config.yaml
n_experts: 160
balance_loss: 0.000128
balance_bias: true
norm: "rmsnorm"
qk_norm: false
tie_word_embeddings: false
parallel_block: false
init_std_up: 0.0463
max_grad_norm: 2.0
decay_shape: "linear"
batch_tokens: [65536, 131072, 196608]
train_tokens: 581100000
max_steps: 4867
Below are experts of layer 2 (counted from 0) of a mixture-of-experts language model. Rows are named down (a neuron's output weights, with its number) and show model dimensions 0-191. Each number is 128 + 24 x the weight over its row's rms, rounded and kept within 0 to 255. Numbers have three digits each.
Before each expert's rows: a language model's description of what the expert responds to. This comes from a sample of Wikipedia text that the model never trained on.

# expert 15
Description: Middle pieces of foreign personal and place names (ub in Mauboy, ar in Bradarac), plus connectives as, and, of, &.
down0:107129097109118150094088134119133088092087107147120107117143112132149189114075108102127141087123158170136102174084138161098126138141107088125113102153092189119120141136171186114151142122133099134127146121119101155092104123122139155155132148148130115136145132098085101122089157117097172101138154110151134156133140103149117153137141174119125145125124148130139125130119104088167114139123103149109122116170142105107169107172092148139122138149113165139111125098133134144149168116136118123153086125157127156128129167130166109110109133092098126144144131132138182101179139103123114132
down1:147140126104123120133156116108123098110098118082154113111123144101154140123094133128149133122084094114125100133173099129109132121088090138164142171092162119136117070149139122164115127097163138132138102119093141093128126100114139148117082124124120124143117092125133126106106152111118145135123127103145150136168088133116124103117139125181188093146111109142122136142128144149081087128175128151127142114131108168123146111100107135160126059127104142148134129152121145118126095114100110123177132121170153123149145197135168155110116158118154109148081104160096141098123099098135171159
down2:153118082141142192119132121101142116131135137143115090105131142112129129130101083144124105133091112132127097185101157091127148110159118085099111130152121121132132138163158140136144126131118109141121134183111123172109149082114145099140133162116128086085129106123130142178099118165125140070141120148094110123134125089136111113088167111135123145102135120103146093132161132096189106175127143111082145138131153130123109125123114138070126169153146071132124145089146133149110148137120140155134109123119141172160138092129085136108095141170141125147115110120138118093104127168152100118
down3:102100135119108118154156126211123114137090092120109132086121110138109112111105143149155122152134105140134159114094123151154102166126121127155181106103124126106096176137102191130108058107151146135133140100115174124136129106147115177123155144157147131113148181162106126159107127089145150081092150157128125135135127135144118164136130129130148146136151128149092128106120128155096089154121143079097169159130122088126099120159101134140079158119099130123117133144137118118127109136102110104121140131175164118150125164126127157143107118121104133111105136131108118119088135176153136162
down4:091139109173150105162152148150165132180150124140130099121157131125102131120096146135108113086132104114134112116147133138120086128135176146148144174122116122103125150128102139138152164131137124114148104112116101140151146143133150127113107108189123133120133160142158148102146085127145125072135161119121134124155099143105112117188104096118092107136185138084142179113172151156107110160120135139098111124097144093141116106141144121113123143161116070144129095128119113115151108119123123132171154144155071101081140134083106164077169113122157126098146134116134135116093131119127112094
down5:146080086168152119167146101156128136115135148129124147130134124113132141135116112138108141051120154172126132133156140139115138092118148148101174130135094147118136165115100105145089135157121176134167143132108115114088139105169091116137149148147144135130134110128148123127154150166131131134123137142130164114121129099066142098145110115127105185145143153154170095127150097104114147109176109126139101106127119111062149166149142152127120140161129137132131122114145102129147156109131135127158127150147070141117192116117089106157134124104070146116108110133140100124110169074104123122
down6:139133159091158139149096089140110119112171156104115162108146132134134145103149112140149153147119142138144140104133118146146114163121117094138117129104079172164133140173120119144106155150124102148110134140139157116148112133119110111131127118143130159132129187135098134101126142172127131113093127098158113160149115109121118143128108156156072146111125136132126154162131159123154096146144080146175099126137126110097145125166144100142136129108145122107049163158090113135131131130069147189115106139111164153124161165125093097077146146141101120142161110111097145191090137123127148137
down7:086118071047138174148164166172107135160159124101136094117102128152158079118117155126151148064144130119146168108144129151091133110107106094158155114083111126114102188124129116086154134092109139115125141138092117133145094083111118146110166147124119153144115137157137114139129080114109117105091154122117135134119111099108109082148126097137120163095148118124153120102180113102144139096147115129140115146127151136178126095133132108111131099133127118145108119121096132118151130113130117115138176135116156105111119109136116115121091181132141125159157168139122119124151131147122152149
down8:144144097100139092128166121131121150167146119094132120107164149186117129111117168158173119143126106156108125114138157151132147114139101097155148140131161159110085154046138136167149157124106124153115119161134106129077126147191143132126094093114148125117150156150117095116139127108109076140137094125128106121142116153120126201182116127120139122096097117151110147114106143113125191113161121154118142147118131151128134146107101105097109141135142135122138114121118115122138105123142107183142156100128152134136138069161119139100143138094118101116112104121157115136143167156127161156
down9:152144137187141166097146093137129161170173144141110102108128103164101131104134132101138130155163136148116155102132127106155114165150117136133125135095115108141126143091081145097142122111133149179088121144166180123120137107126148122123153156123090119080145087110147131178126122132133137144115129105101145127119070099120118112130142134145151157102135156103147097098152171121166154142124152144081126124125127153168071162120122096113115134154131146157151100159088144134109101141063108159121154116158091119169079120112134125118120123118126104147150096108110146164149139125139113118
down10:139139121173182150105120139117104104162164160096134114124126097143115108152106089142102076143111152104138127154156150119154171132137133128156123132122146111145109108129120122090137202144161143195142106138128107146148143128174093119121122107125143156140140140124116154078158153130091117114138100145163108132149113145138132108085126158119172135163121120133160140079159115136117109109158113138115098117151101109112164176091159116106180076130133124092121154102129154132106162132147137114109150100112112114149119137152114145127181148143143118112146111148134166109152089121119083160

# expert 22
Description: Final pieces completing words and surnames, like berg, field, wood, ville, sson, and the ip of "Tooltip" in sports tables.
down3:089138076116116160108141131186086173162102162136133115135113107108143158115099133153131120109100137093119116148144129153142114120127148138127147117079096132139116146157121195122145098136114112116116139130145079142097120134179167126122162113137107123172141090165147138129109123158112118100081160143112125083183150115149138108147109157122115166149136124152123106142172130164098132103123120129172141144173144152114162144108145141154101139114110085131135117151143145119122099105134177093137174115136141093130122066139115143124164123127167122150176135120130103126150124159133106145
down4:128108161112132124144119157130133157125112156141168134136145134140118176129119090154071109159080132116170130168164156147102157104096163143129151121144134098123126098095124101134126145124084125117149135110150107153160127129132120129127167150176151124162093099117169095135100150137168122097131132151155130147137170116114124128141104100157108135141174196111101115106162149123170146116123106135122159111161158119124127156163137126085086099136161089145112150088153101145123126098107189107100123138091107126094141129143140135140112099101132144118103130100138143096135145079099127103
down5:127091093106121126131112141128145127097110143104117141150111068163153108179088114126097123110107125126131116109150129133095103124102149103140166109114098124151114119117160141141107136129134106116136149164088142107109139162149102126127184145146135128112131109155129109117128135095123092097140120112132148118058125069114151157124144150115139134097148112118135110137115111129172133129136125181136134080164129127094170151108125144134145134120134111116136153128143105147099139152172152091108056100142094123130129136164113167153080173144111163150091108084137079134180158135096148115
down6:094106125134069107120159188199121176117100158139088114139116112075080143151131100129124134145101115144088093106145146118090151118098166110141121134138137103109145117110135110154129203123062163115155145123094126148121166155183141148131130139126151128111130086156176108122136102143163111107119097128108134105126114148157132120135139095167102105103117132135130117125108129146130119131099140101106127156118145118192115132148144135150122156095150105125141125143120149149144145081128161138136136136092132118096170112150135156155133123133134124143123167096121137103116128140099145091
down7:134098127145116114172173133140149158161113106138135142143111118107120130115123192137150147131142130153149105110124134145123156111087104105145126105089140094104099132064133095122150123123094103140067113149105169170096097157125079108105105106106103087118114158189139100115122091139099115101114121120175141105126118107106126123157096113149104055101140096128150120092154176091158123109132133114134105161120163118115098139163112113122127141127139112151121122125076092162146131113104116142144137132112124140135117157117108118161152116117126132137114089115164102120090115133085134143
down8:086137133102088125099120145110109120106102117159124109140117133114078118122134129113153173151118104094086075099155112136129130071162142124151129113084125116118146152183078158143136145161110077123177090100095107096171107103119156173123150126117108130118121101131113123117153127129123115178087115144126134108115122162142143136173146159102131150144081113098132144095139155130134107149130112127119069149105157114129123123168120179081133154102128092098144156134161128125162120136119127101119147104129110077137157129139086130120139116089144132102131128133120125108171126110112144144
down9:111118134142115122183119114153133134111151095148117105045140138135127150111117137154103095142166119106123123165150119138130132153114152077139115087113109074118092150136144156171153100153149123116177128172086105166116157131111100126136097141144176100144097166107154117128140121158133125122172139151099137166127124147146119124083134136161107152118135101139147075140130128093125101151167139118137104117139110103137128172117141142177136098121115125145107142151117174164125134125130159122131109158149090145120125102093169123101104113129173118130142141133145093086182107136137149137
down10:070133109151096144160140137125140081152136137091127152130128143151118127106113158121110099146129107127141082115117149131144139151113100115098097099113128112134097114118121089132118093119150190111137115089151152111100114143093079120168119155148083095116070114091129168155141085132180127111105125152150176171110159152153129129124143143111114124148128109117161149097082113161166133157144160128127130118141114108115086098155144095149141114165181134146126157117093147116119126132121132144111140123104156145090182124106150110125134121136101114128138137123158151092080086106141135150
down11:156124088107102095106105132123067152134156084121116126147119140113162136118105118170132145145120138132138111094083130140164156085111108125111151130155105086153140081099145091110091150062103132118110145185120171108140147153126131152151102156143068143102109143143127113107129110138121166162075105110164106118119103143118152155119139150144124113114130143149144141102137105129130160089144139133122073108158120134094102156146104086150103102131168134116078119099139142126134154122115107154124166116089147113153137174113115131106149121153128153129114120109128095152096127164123131103
down12:125107113149180086144124121159130136093114107140133124116137116148103176108111110058148134073101103146149109125092104107142138133161171143130133124155175160096077116111119143132094133134152094198132129100121124125120183135158094139163139108096132134116118138146147117114160170125110086125194129124141125165130101146145147110111129119169149118149132142123174134147092190117108119157123103141128141111111109141112149119135108156142186145131075139128126169131124100118138143135103160134136105119120123174121116158135123125122153122127149138175113101143140134130164114106158137095
down13:126121156105105110135132105083125101117143200116144113091101108073109155120138146103174167120138138120135156172144144132136170118104100139130114115090124114120167091152070118114111119161114127130133092145135157121134124108142098124149094141153110141130120104114163150105103132123135116111116138115161148117105130151083129081122129117131164095149081110136106147121117123120100144097166115148157151143140121131143129182158137138179142131174129123135144144117114090118163084135130133152153123130150123098122166183172146074152130124115064129130142071119145105105103108132114145106

# expert 61
Description: Number words and quantifiers like two, nine, several, all, many, plus list section headings such as Works, Bibliography, Publications.
down1:107153152126140126086125116124150099183100138162141116132112131110121108103124127143166110100125122155098139192131126093103113124084148139095154138131133149099118094147098074088113129104118107149149103109148135119129091196092129149118121134120126159126130138092144110110140136085098097132118104133093133106131093140172134104119159168134140131114124107144140166101125135112139065112114151123131115110150182126123143179125151129155073092125176120139096122107149150134138148096140124144089138095127152140186173092112115170152108083114128149141105124128109131151137152126155128121
down2:115134119119123081122143161161142120149132134119136135140103106151121148135094178089147188153128088103112111124130112164153111061105072117166080134103222117116117123121159104124119095147148140086119153116149105172116107116121125115134125132126142074148129101163119145157100123145125145089147118138126092109167127143148137097097150089129127112126157096120110118087137142135131125115139083113109106154146139130172115120140167105118095125138133147115122100125105157163116148102146116134075126111117087123154166147092121120151076131140119107119103166133122133099140118128118124152
down3:130127157123106101153159122134136090122114125163168143105143152138133087144148070128121157115146130115134110105131170121154112189099137156115125098123119092155118129118166130142126170122155126114118125144139142136132104121142134147154143130125128136135114142082114121152090096114142127120157166091119100104090131059111133122153139085122140055116107153163137145089142122129165112152133154117143146135113078141116175124070122111109119125171165118142096121124122152126097121150164130162135104129129088153141062197142105134097151174146121134129167128125093128119120121127130160143
down4:131128104136099126122138133116162110120109115090091108120132078145108194127090150163150172115134134120149105101150106136094116161144140120093134088113090135139141160147103165145148068107129140111112142113097091139138146136137134134164127117148132121089153141120159096133116117129090096122100136116152127127131134133093162102152138143124130130103132128149128113156119112174133114092098116138140118090164159109112116158166116122095091114104140109136144118144106122119137132194091104139103172147119111049058082118108107142131131087159106128147152116158174153127136108130149139122
down5:108121135131070118148128117151137140141089177103149152181112162127140148111120148146136131116149079166165154132093121148109116108114113124155104171119171108117148135154141164124129142135134144100110143165157093082113119115143145123128138146136139135150098129156083107114142130100153161147120123135123131112110136090115130096109098079155149162112143171093111133131146124182137134113103155126103188101112132154103138095094116150145129158124126121135117112120132152151133091121118170148105143133063099118139117104088062143131139135152148106141111089096084093112125149105123152082
down6:117176108097083107156150123100122144128146146039133112093110081111135130133145182152124123092127120143110144109146122119104098127152118146115146130125157149114140151114090181126127098132142101164094124141096093086135118146141138129088092153121132129147148107090125143120120131141145126151100148104119082178109149131138161143074113148138103114147104117180107120061101117152132098116139131132132102134148146106138149095109119114148154108105122130116078116106115167151105127156090120096127143139170139130115141105102143124112121098141144084168136137133175131148119156106141082121
down7:131101119135145172086127133169125112120100142079154115106127125125118103144149063129151145124117123124129122112100128116147114135133093083157105127145189142106162142098115099061100139106106157115113119162120118138145164144144128099082128117078136147094076136142093137143123168127093091123114131098121113116106149133158160158142147130137130122172111133132148112079129162081111092157138089146130151086118113116153137125101133156175128122092130108122148108106119116143150106117119161151138148099145119161131102104124149087131118128115076100112154094074131144145139141128094117095
down8:086114170111141119152152121090117136126118185100122150116147152147119112113125124128114091159144091161109125128112123126114167149086112138113167123094148127114123146148147141113134148103108154124116066135128147163076168163103121128114153113125170093159102130130113116119139140126137157138159107104119147127185083153131130111103099126121115130140108072076078146139083147141082112109155142120116133140170144144114131156166140195099088131148121119102130103127114157142147117128129115172136084123088138135111133155108131122103121097084143103140148126148150150071102119104145116141
down9:160120154128089135115110109183117155134133131104105135101091111106115149131114142138153140101132123168110138158138123114135123168136171109118115139089118114130141172105121114120133127094153102172157159074159126175129147102158128136112078164147126158131139132153160142117137111123132104196129109131150102091147106107135122087151116097107123083117089125118099134110150088116112087134089119144157127105102126112126109136089126102116155137105149097132167142135089148089161135093107123168166113126108120095129115083147105148083125081145127161117120150118113178124159119119102167155
down10:165123113127142121077119106105119095100122122151159156139110107146140137156151170115152138128156114106147099094126135163123133148128118128093149115124163126145145126159112134132153149086160129070131115191105163159124104141100113138107143164169120113142070111145145153126148096144145122137113160120143127136092145114090157122129131140128154146129154150120139114150156126109128121148143079135119159139153138128148174105146142161105086153130103178136153185109148136126120087104106134104119113146133155143129083161130170149188122114128094128131135105153108148162164134209120101127
down11:133169121126126091123147163149123137118129147098118110084152165124113145085123107140095127122125114182160135139126118151147080157168147106146167084126150127111146133111144153147110148110135114170147120119160098116122104110156128132140095098118104125115130101104138134149156103131150094144114102184172104099134139112145153094096102118148113141123127168142133067069123120148131048114113126145085111155111152121131162114093145160181119135135090123104121114116125163115129122138112114119091144122152170132132128173131091137152162068142120135117118109126124128097117117118077154131

# expert 38
Description: First syllable of capitalized names after a colon or list dash, especially genus, family and order names in taxonomy infoboxes, e.g. Ac-repidopterum, Al-veston.
down2:078107132139114120109149125122131124108090101074136130132155064067123111144109164104136113143152154107090107075134106140132080117121153103169106105112179137127103137175154165145124174143128175163144115077104109126114098144117137151127114111120136106087147135113129114160094103154113130103126109137123116139101129113121138118163094133156143106140109156153129125120126121154101148129140176145136132090124135110140097143125105143122130164154115152100152126097120101101061130193125171139131104133124128133146124120132169117158121167164109135166155119118119156113120116175143127154
down3:113121087137129133134128128182135095095163059093149123125136172130130120105116147140143082165110121119136091084130132137179122161156074115169136090122092124103109128152109176118117121120135164155138139134134151125097116158114123099128110146148102105120133126156111119125143143109110131126167127122128137143137152136094143148127113155092158119130130095146126147088133105148112091120109143110167143115145177160170164122119164080146144122098160136135125129089166090148123106116152117110128135159101156088139115119120084144094161135178099137122144162085125072116139134134110088146
down4:164133110101206092173155150138095132118151095137127150125126120125098112153142116137095109119104164148123092103171114126142097112098153110114107117119112123100109099156142159094107153114102133151163132110101120169179112101117193152114114112153084123127167096116117164110130160179150111109133124143144104100121118127153148138139092158118126139178136139135150151118143146134132107110115121096143144154100093125129187099121179124129100129097145125134114141115110134107144141144123139107111150154142052153151138121152128125107161107133101106172125097143123126091124174137124146148
down5:166151128130103096169106109135128136114113142093156130121118108145086146139138107120162090099149133110131119129169121143141142130156075104075144099156140147128106132138151109128124175131135098131133130129111140155104152113131087083111168120066125172143123119125123104130156170148146156126120086123146105114112145142155116095126150182104130131118155128112191148152144128085149088172153142109124129084127102124112171099157140132166164152110143128134148137128104143174147166095130131131130132078139092147130105068152107130114109108152092137130118165088097127127120095134138152143
down6:087132100116126131127160137159116153146089154141147104143095107132146099120153163131118150080150083159132141087121154125108118154132132159136166096130067135132139116149102134121178131119118104151142111093109143111142117095132134126092118177090164168122121167119092128071110118147120137129145111114114131129129100121162094170111160139102127105124108127180160106066132125162110113139162150103099143120132119132114158145151123093148162111141137133156164132111123108168116173080109109160191139157119175138146119144130106141137136091116103114119126094127144131116107142089136119096
down7:117137172153128137172116099111140107139114124113093127143161126093141176112120117117063174129126096131134178108130112156135162093103139086127105163120114115142114105138165127156172102102157126113172143114131158118123094157156135136120134128133113104096142123102148100141085128197091123145143105123103155117116104154152092112140151140137146135123141138133122098122165115166108163136109110121137104123152134118138119093138140143130119086165137093076157134125126127119159122133104107125155169152066114161141156070099099143131107094109189130108123171131128142117143112110157126123
down8:116126160129129171119073118071088139126119114162073153099126097143136099151125114118117111124141143139099093129155121157185119148147140098139142152106115133133131095150129090142085179135087140129112184130089106113145146095129157127136089135159135077140128119124155137137135158121175092161119167160171094183130115099123155127111166130084113124132133135105091113081103150115131113090121153115131140173135165145093142120141114160144148149100105130119095104121137122118177121116132109151122119126146107110166126083123132088130135122143127152133149108125109125166107160143136152125
down9:129118130134158074108076155136128175110136126096157114070128130128108128119139169126112138109164075145117148147135072146110105116112077118115066135129144103120135126114155115153122105142153142121098168146138144132122119105159143130131130116136180133109150137136130115129149110090116139086110142142101145125143116125141075160136121146071140131111187093130083170155096137147158118086110111118139138166132158148106144140093134145136117109132093104127094125125140105150125117105066154068107110127158100135083110127099102116120128116107118101096136162115154119103123116148142098156
down10:119087153118127102084108125123105108118110106093082123139191152122099160123105112112161149131140150117110161092133142085134152145107134129098117123114135136101093124073101153087156138108145106084160161137146103101130162107098120140118100093111180141142126091139114151120131140121096088143150177140129137150092107153126142157145144091136162169155102112138113121082127109157124124120130118105122172138172141163161161169128104141132123080130145154109181104134112107140144160122154144157120108103142191158129119155156150120154136127099118120133103136148142135150151137136114165148
down11:108155122077155149113128125130106119144122153161107135132143143147152083124166122161109105119149149084162110108131139128104075171148156118153097100088122123113124147118127143097131122180099139145135135099123150133133056168174112146120109139126149123122167128125097129080132108106148152132142085116143103128098149167125094104092117111137129126128120127121123155122096145092122115137144102112121145158116142166159149095139111108182083131147159149172126135099108139161164153138128113129099185090116137100108125153090106121112131151117106124156106064121136141123116136150100088167
down12:110142139170133136126090101135139079108148152097112112111134144124100124111146131099091099078146130113153161113124143122105151099102161109141139174099163146151141136174126159120117146101094156146099123109145135114096088127128133116137153156091103076093103087113085114135132126161101099094142129134134170127163109136133096109160106132155111140124093163124136099163108157137108108105146129117099116121066127100121153149144094135164161123122122135162135137139144123072124124181101118112082098130156125115118115155155115113106127181129136080132092125123155106142109168150148098113

# expert 3
Description: First pieces of split words, often prefix-like, such as re in rear or preparations, E, con, sub, Se, ro in Improvement.
down3:092126079164134113139120146154122142120144119154130114138151075147130184119106086115136181172120094145089102159122103121159140141114100132102165127113106121128134120117146141135132125119122098123143150133138104112157089156138154127155147145113122177153153124124097159152106161136096123086161142178136175067109120150131118157137128139082126136113107136113169112126117107136105154118069142128110126097134136142131165138137087157099128156151134149143195181134147081112113132122087149100164126115126153134127142130118159125092131140112169147135125105088135121081139120129107088120
down4:153130133167103146151147097139102106187122123125112167089115117143148095127139147147119149106108112125143106145113151142158114125146103107148094132152154164106113120082142171127120155154150162187143111145136123123133164108104127126124094102159098109131096073088158126071112153079100142113116122121179117083119118111157159137141160106119132113117171152153106150097135133153103114141135108123125140116150135189114214119176150138162143140117114150121128173111146110153138138115111118136147125123147104117147161102128134142131104134149133094122106116169114101141123107153110140172
down5:141102135122120205115135109158119143128149155095119114135112138103132129116120099161107119114148130146160139129171149136146120171173151138157171076061131177136111107143124136113182103106119111140119140111093155107123114061084100124096117141135136117127128113136160123161129117115171121134124139101122129176115136139170123115102138135127086164135107117097150109121111089114131134137101106145086119104141109133136123120112170106129093085125138122153109089163135194141147103112136107056103137143112156139099083114139142122136132131129107128131124156173127130101131150149108100133
down6:143122137143124111126108162135149120114124106064100135104152094109164159159139085124160064133123143116155109127084095125103114127113133133090158139153139156118123135152127120122136134125154100104123135144136134156146152129161152127181149150095086139092178117095120105147104154133096147173146167142146161127112109139133086148122127161146139132155149086128132109109096140099103127151111151140169132093115128146149161177140067143155148141126131167096113109143150131115119097135132127149134130091105142113088150088141102117109090101100151110152152115168076156119085097114140116129
down7:158083160123092158125123122108107161097117091127152106161119090158114134148109127149107143108121160114109112107150129133150111110139175141111104119136141145140140147138087083093150141156158138124132140135128104129107154132124147092154130134134133123149095171130147098120108114121149176121129157148089076155148134116144076137111106144126108119147089147124115126129167105115123136162095119116138116106094134138104128100100116172110108161088162154134126116143133120128132152135204087128138141126157074176173133133142147167105150174148148131171110084129144097111139108174160108094
down8:106121114111145112141095149166110106121070128114096140114127111093133145102133095172131131114163129128130082130109122132132115080093122121106130162109133141082079102099126126135106168115116120093183159113133113125200114137143113144089120110106161158123106083135103138146111136148114123153142154101131113131091170147170136143101132119163154093078121137118171140084115151148132094131134130158104118168165146146132181122117109139158129108174135157162112123121121135110109118170130099153159098137121084146157102155116127123119130115181111142115111153139166123131135146162152111146
down9:138142114114155138128103168121160155099182132149162137145148122118165124087151178149131160113129121103148128136113187127151119151111121110123162160082110104121127127117123148109116174106155136123154189159113123122171130107128116161112134106142120135149153104139080115096121180101145141134136103132121152132105131089158127144099121157129171098130084101132158144094147192123143098139161100135126134079123135118140131087139131112135151141171075159139110119096104094101134127080113150158119126133099136136148101137127110163124139148152110153119115134073126107138178128138134135172
down10:131094140104136130118113139137121104121155104114100095129149106108141125146157118097118147180122131111121143079103174127172150145129155110159101140170120108135051148121145077134099174132129131103116124137136135128154107113130117131128166145102104117104159117140158122121137167137121128097086121137132169149131098145116132117140162141128137147094133138152185114146098122099073119125073146112119139144167164093152104153164166142145139095170144134142170141105162104087183108144144128137092161148138140112100120107169148124109180116133126125097130118154138138143160155157109118146
down11:078131106105117126148186146086118103194123138106133139140127132105139132110137132155140132130131118068118132115123104123112105122153101147116169174108152153110114122166127136106120156121145106128150147169132094115127173132171110139111146175146108114101171166120093131158168121157152099140128135147120158157073150108124132156115104117078105127138115093142157122126150144125116130137135137145164146131129138130096130116153147128177116155159138104163090120170170165121116076112071133110121136080134169103137091111132127157172128147131100128130147155153119142162127152140136147169
down12:123094110111107167157153127148155111134129120164146137124105144146151120129110128137098099096143132136130128115081157125140164123154133140107155121086132158176110182142104159117180134112119136176121141104127128126131123087135143114121144155156132159151103163130103138133118116135117073116128137108176094168131178099143159130134150151101104148112124105095172144155106098092133141114121136124135071129143128130120178139096099130092111109142138121150146191108116072123123172128163128087071148146079133136120159106142123125102169144149105117138159105162156121117107128142094148130
down13:075150125140161137137141113138127101105152113097126104136145093127152131123137168150108115107182121183118138081131163128092133136117125124087116125134110140138140093140187116139118128153106146188143130132108121141095130145138152139144096147117107137096136163127118096138149103140173118158172151140129060122149131123146153094133115094109133048118099152114119119146090092142116117148146128120157122110115119107123107171149087089145122092137112136111140131104127139086174095125122121114146132153113177120082081118089103124115118164098147140134132134140138102136110109157083151141

# expert 59
Description: Determiners, numbers and adverbs before a noun or verb, e.g. other, two, both, later, early, newly, commonly, plus the and clause-ending commas.
down1:148131159098165096106123109181123123149134086109145139109119155146145123123136147133084168182115127091178156164079113135098116141063132122105133105101089130100104149154164163127131132086140149105128132098130154122152148172111161124085166130136132126111114131132141141107131129077127113124100137126116159106114124113163137169165112160088086107101162090138117128081147119177127137126110136126143147136129149108143119148141126151154151105135116174097138144148153137108130134115132122165123123135147111166095153124106128112176104108110095157091113108131099105103106139090082149134
down2:100153116110109130153105150135129154161096166144095099131110136142130123115125165149145139112143131145131155160093134115125151150139099106119138122102125164107123155130104181114093112145169122141117124117124115100102160125157126150110191136125149118116116120123171131142090112113109162119091119148102080123099102145138127132137137168067093083160128185132146107179120117117119148144126127159123142156093154149142145144139175122167135102080137114133097131157146171140148093141119131167102133158123087114130154106104086154120159143135192110113112097173118125164140087111149134119
down3:165140129166169137098107076108111086128145114125130145142077150134176139100147186131093093098149085138165164131108146136135139124126150142099160148091115164100107139128120106148154078140135121174153128122118135175100138130130133118147159155152086117121106102130124108118108123107137123142158152130129134127104152087108154105122139124156112098132133141106136082171105134120113125164145111155080135150108124109127080182141108135110077113161149136135147140118149175120095152154123131165095105115119160112142136112147135130113095134130123170160174144088145089149145116104152113115
down4:143154099145098095139086106120143190173127145111110126125147123096092146105101142172140120123142099164135107095086147137139132142159127133132136148133130101130147166098123165144110106126109117102112153131099135141119121157125093122143126147094109134150110072143192101140105075096132153158107133162131105084143111098142108105184134129122120107119105158131112095070109103159140127107128121144099145119101101124109127127139079125165129105138120072137125103144170095102148138127104150146090133125117148108086170144116104093130089099097116145147111125102122134144095156117097107105
down5:122120128102162124129097117127099078085159135092122163121137155138146100158107117104105114147104129119117138097092146087121150126125094117124154120140170150085134135104127100089129089076105097136126117093107135097116159141140112099128152137118153147099118082123115132106123130113159089153115107147138154179095143158131156113131135150145122141158151144103142086134094125146128116146170127104130096113142113103144125086177142121099159096129150156160106109132132124131164148155125112121111090193078126167070120141149160101148114098149123113103123119150111146173133165135148096101
down6:115119175128145122125097110149110129161187124108114114133118113077140131140104146158103166108134156134123177113139146162115117107120117144113113131159100108163156104157147129141121177141139144119124108148098089081098122107135114117139165152155124143141105111130107133077120134157142151148134187142127082114156091143091135131133145160152141163112086175140160136093123092113124105111104160150171116141106078099153099149147146102111135127144115123102129119099097131129087132151089122156165136160113102121129090088084126118120148144102149139155107104117158147081112090124129087125
down7:048145156149095138164104116118079114138146122147170167074142103129113152146154136095132113111130147133096132146107121125088111154112109182161187164106128147146157112197071118152147159116126125161141119146138132130140138107131107122146136122133151113087138147136168136128140085117155128156146130137089139136143139177127179104112130140128146153106109116159125093164147105108123066118060121122146143130134156125102123116160133131096145135157113112135086112087135142123088134121153135150124128131140123108124147136122163118140141136126128164125119144142105167144166144092139132114
down8:099081098136136118140140139111124103140071103115192076101130121153093114095145143101156113148087164106115109154132114175170138171115155127140123097111127148112141164158128123152078134152165174154141124110112142167145134112140152102106157150107142120145135144148092158148121147120141122110127069120162139156109125153098103141108120121097121102170144102134130163096156115123108162147130147150142149104149128140148167172138152143158124152119145134110066130146116142113102150115149120114075098101139136164153111161136126128126110109135120124116082157174099114113106133160134116128
down9:113137121111102176095107135116112149142093152094097101147116107123094109111125175191156143136132059147118155157149152119140107076161124115105158133110111138163138167163106115081128144135062123148123123143117114154129130138116128133110193157147107141116155103125140110131123123121150115066141102143088123119135105168185146118128142145121118154142095130136139113124142116131154119102127122155160112142137101113116111141116126092190105101113141092138140113137152138140082112137086115087113135126139133113162137133178091148124098115085142147121140132103140128142095148108070122128
down10:158067113151138146110124138126114163141138133121144162094108130157125154136124156086102122121172095161066098140114095147127118100133170103099150165129100156109075136126164156125115107115155128135153166175154138105110119172150119095150122099131123115118139138086125133157147166150175174154126132086114186088114095134135076172121122126119153101097156121128122128130115088154105105132114123125157106126147129139107118107107118122105149095142134089152115133126131120097153146158124096128136120153163141117105116165120145134121133128101090119124143094116142188138096087130156120133
down11:149113139153178112185124127131121116150131148105157143138094156131139093143144115184060122125131140114096113163118093162101158142159112162099141152131146118096091157098156147176123156144133153166134150107156124141142149126139106118117140105132154151166169146124131139116150120134111152159112120164190103104122090105112131095128159132171137134118133110136142117077106108112143151105135134133170132130126167079178150102101124130156099117120126194164133156106101130165123119141106095098112112135155128164144128118107131137106127121147130176097134142145094118090134119139140106120